Weights of a small mixture-of-experts language model, trained from scratch on English Wikipedia.
Experts: 384 SwiGLU neurons an expert, 1 pick a token, a sigmoid router.
Training: a variant of Muon for the experts, 1294M tokens, 9873 steps.
Below are experts of layer 2 (counted from 0) of a mixture-of-experts language model. Rows are named router (the router's row for the expert), gate (a neuron's input weights, with its number), up (a neuron's input weights, with its number) and show model dimensions 128-255. Each number is 500 + 40 x the weight over its row's rms, rounded and kept within 0 to 999. Numbers have three digits each.
Before each expert's rows: a language model's description of what the expert responds to. This comes from a sample of Wikipedia text that the model never trained on.

# expert 12
Single digits in coordinates, areas, dates and tables, plus infobox geography terms like Population, Area, sq mi, UTC.
router:544513476526504519510416449525501511523518452559541538549524534510487522587500557431507479495438482510448543459543500538461467491540569433520485518528410514511482511468551513580477562392499482479502527503547532445589486516411470493467470508491512466512520458487474504465511492467548517456466499512536422484501459435493506524458514530469485543481536494504565500559530513458516462503466
gate0:442476525532481508488554453496445559536559499508539471445473564478567497485432504519509506513468506528474466506496542531573524481494534442558556424477407432448542350504576489523496602444469503472479579442502456439418395576445503501469451407524518470498529564472505487536430510471549512543520459426547467546477511459489490489529497550529476549531542468512542450522537591535495477502543
up0:428503513504474396501523487541435515571494469464473517488507556493473433492549567374467565472548524594549496493487490433513474525501504518543484503510439516487482496473513472522472452446493520484525506446424414483521485495600546551538509472467426535478595506505531471479503474508480487567592485477497483415550450462516555462525423446503533474497510423503513510525573514497522467453497
gate1:564451432431536487416500517449495435489463467502471510516458499448494487474486579487486474485523575487471508519450503413474519522502534511441416481571411480474488423460485541445503482523518563447491508475505494586504476509476503572478490564429528466514508498536498486454495473527533464514501512488472460501555509515492470494516557498428489486488484570539519476503516504550443484503494
up1:540468439519533462454520503476488520522461488548472440487521479513477510588478556460506560498493519496514531488487509425522522501571510522459454515551460505519478435436480530443486494486474479530469526513497519571493506510467504572487571578468522475536541550416528451462432463456529512570463468520465491468557498574500497501561529487440481516447499496500533497445481540512455525515520
gate2:406513526469364506465532495514505461508469499496537472508488468511516476471530493590520561488454376529503554501553497541441496540525419507523543495558482502554522464536477489467526512532525550515528512454570493510521508502466492461470504552482481516523482493498505573505524474505491506556460566483486547464480499513564580553466521456554470491456504484487473496504568531581510442522427
up2:492492487499512496502541505505502491506542482487482587492520506449492484513480520503501491546523526528501522512503511471457523418483499434459502541475485468478495495512504521529535499493464503454505514543509513573411495491503448458527535511475512477513533525503552505468496530451520602557484454478492493593479536553517545515541481531524511475538520472538526459422517440539534502528529
gate3:500543485484490499488467421485468454428482494487533414473474571449451505500515557513421491418525489503537490486508516528503472489514502536506503490514506583518518479490485532548490455515504498469517618506540468498467478510509487382446597530534500477479506586514418493463466473501453519418511390554517514539533501532580439433508526508461487484504484528516453484525538528559538545501537
up3:443479510613523539505495502528497486572539422524440483460498447519511549476521418565537500513477456534399510550478521462474530542488503567500500460473476500454524532468469482470456600512516536480499512570459484499475481510448431546470460526477492517532578478470522560513536436533518586537524630555501483452479470467501475550485486444517554481585493435511486434520543439494499468524546
gate4:534475528490494505477471579454445484493518564471562433549524578490505507520548504533512420448465453498476408531471498481492542461521532466530521459522507500489432481442522508455509470499540491497466527467516469514524535437538456473535491540551563508504509449494528559452521462476542493513571528491406560474490540506460455476481540500469478469546509519455576488518438461487508504530549
up4:469481469458546488550449559491466561584479492470474486484444428490470515502512513523502587498432606590503500488466463469549488500477516625428461526537474515512619538585499513560563517527479559583532520512514484582460525542505525436504542543514441474444547476532427525508485494509420525501533526514541513474504495493447531539462491497475481475508501469525482529488554555588513548475517
gate5:508561487499479463458472457396510529522471563490509519540508512543521533539488467486558546498479461538411543528496509570560518501533541462584516450541449563572566457476466517492513562485526503510505451481457441530549432539536478523519449450500487452483438471473496498515489513408474502487412509531542541486518519439390476434447544503399473490561512510518477483519567459546446492472561
up5:459514541495445469474505536516491486463485502475500500503446525483459471592555501554562489401512533433529456474539473497470476510484510502566519544485574479501498556514484494581484477501510521404453504549508506545526529497528490479484524481507506583459471417568468487495503487482494483448487490543480500526504510441441513477536397466532499520531518480443525517518458521435489480489468
gate6:504454504454462516548512520462572479553456542543501418472485569514486532484505469503594509448542459579459445451478494530441573517464528538539481501543524509555484486506570478475531496517474556495484474554551524423566559556536545514513431586534503488515532453492482552476505460473573434509477539483420436537530445584464553560479505509556524470506506523440502504438489497519466447603530
up6:478549440512472438489467541540403483520508459491547509551469519468513502547439465481492498503442509429469485406471446429532526461488502517465587540493489470460437540466475503478533611468539496557461516439465454503516461450553584468527500449444440408512501457533465439475411444516481545483449491518509600463471542526567416415498455520499528487491522506462449537483479544542527545513542
gate7:497481519472521534533524589465489570505453473435473516490509451445508536480426511405533496510502526531440510432558481497555434449439461486474467453568555525528507503482455454492488476450397504508463458465465531459487476482537555511493517507475441505473515539417500423508473502482446529471529529489446507520456492530473600579497495450514466485527487532505518494422549542501531568405456
up7:466482503424531521547458554489480450528508516532455504457601544498519430511565497482482517490511505524493461457542389497471495485481495481563531492507527430533482480456476471488494477412499596491399536505553608449524496517465520504491462523458518515494471491462524514503522429501492488427507457542473436473491539516506519500471475445515518476501500499475535556500598608518497469492528
gate8:573491489555445474521511517498441520486446494554455518563495465568458572520538525468538518459499487545482431480580518534515436472490485442469491585504530495558467551463529553514444501481496532521517545471455470489479525428483425514496494622560538488486525508538489541544484537457413496534488491487494498525482478450487543491497485521513507510455482498465517556530511566473464565531436
up8:559517457550492507561494547522443556509520548493494513526484391499449534499483512469562516504461465439523471498467500473533434460532587558509524515458482511535496482548485425483511506445506490532541447531505492480516526458491441523481488477539455495426527555576516480501530563477438488506487538454527487524458525493517557490480553467464455535492504477435565514483485515476509473586472
gate9:427523486463431534483495501527525499456483513502519542509504503423432476498478484491530521514507426527368515478445519474494555568544524439496442506484567570485454484486482552551476492422538510528500578536538521533452495434478500569499505567478510482432500489474430454446523481541465428488507515605439494478404426601534550545424459489440498517533504494497514585487529460509484490455527
up9:443503527496441552559507512517602484428503489448548523523478534469470533521481446493497477570505512481422510492484485486506540581499508519507454518477501548544484434455498532554499473395543499507476509484590562513509517416500435535475426500476479508422484467440458451427447424518539485507493443550431548456465488502492504562512462446486461485489490553506468464490513448508529516435547
gate10:419477510502518527476558471503575496460496541473517479470479480524521520542476418474520510553460512548505479509625566500444526519426523530554512519453490466479463492515529496467500501530445481537533468460542601464527535552513471531456486497418540524507449451462526480526483477522540541488524537528556523488491465519507468483459512472471545504533512578515474515437529429524454509431480
up10:488514436413493536543474519513412528434544530479537477484518568476531488479564525510495574444461500533479503509438436520544537490494519496497474592528506512492536469567452500486498470541519568474543557503453409521498501430454518468529514527498521465443533480514530452537504419475497466536463513526505554533529549474515525537500550579521492525453513523474531497566497532478462480514486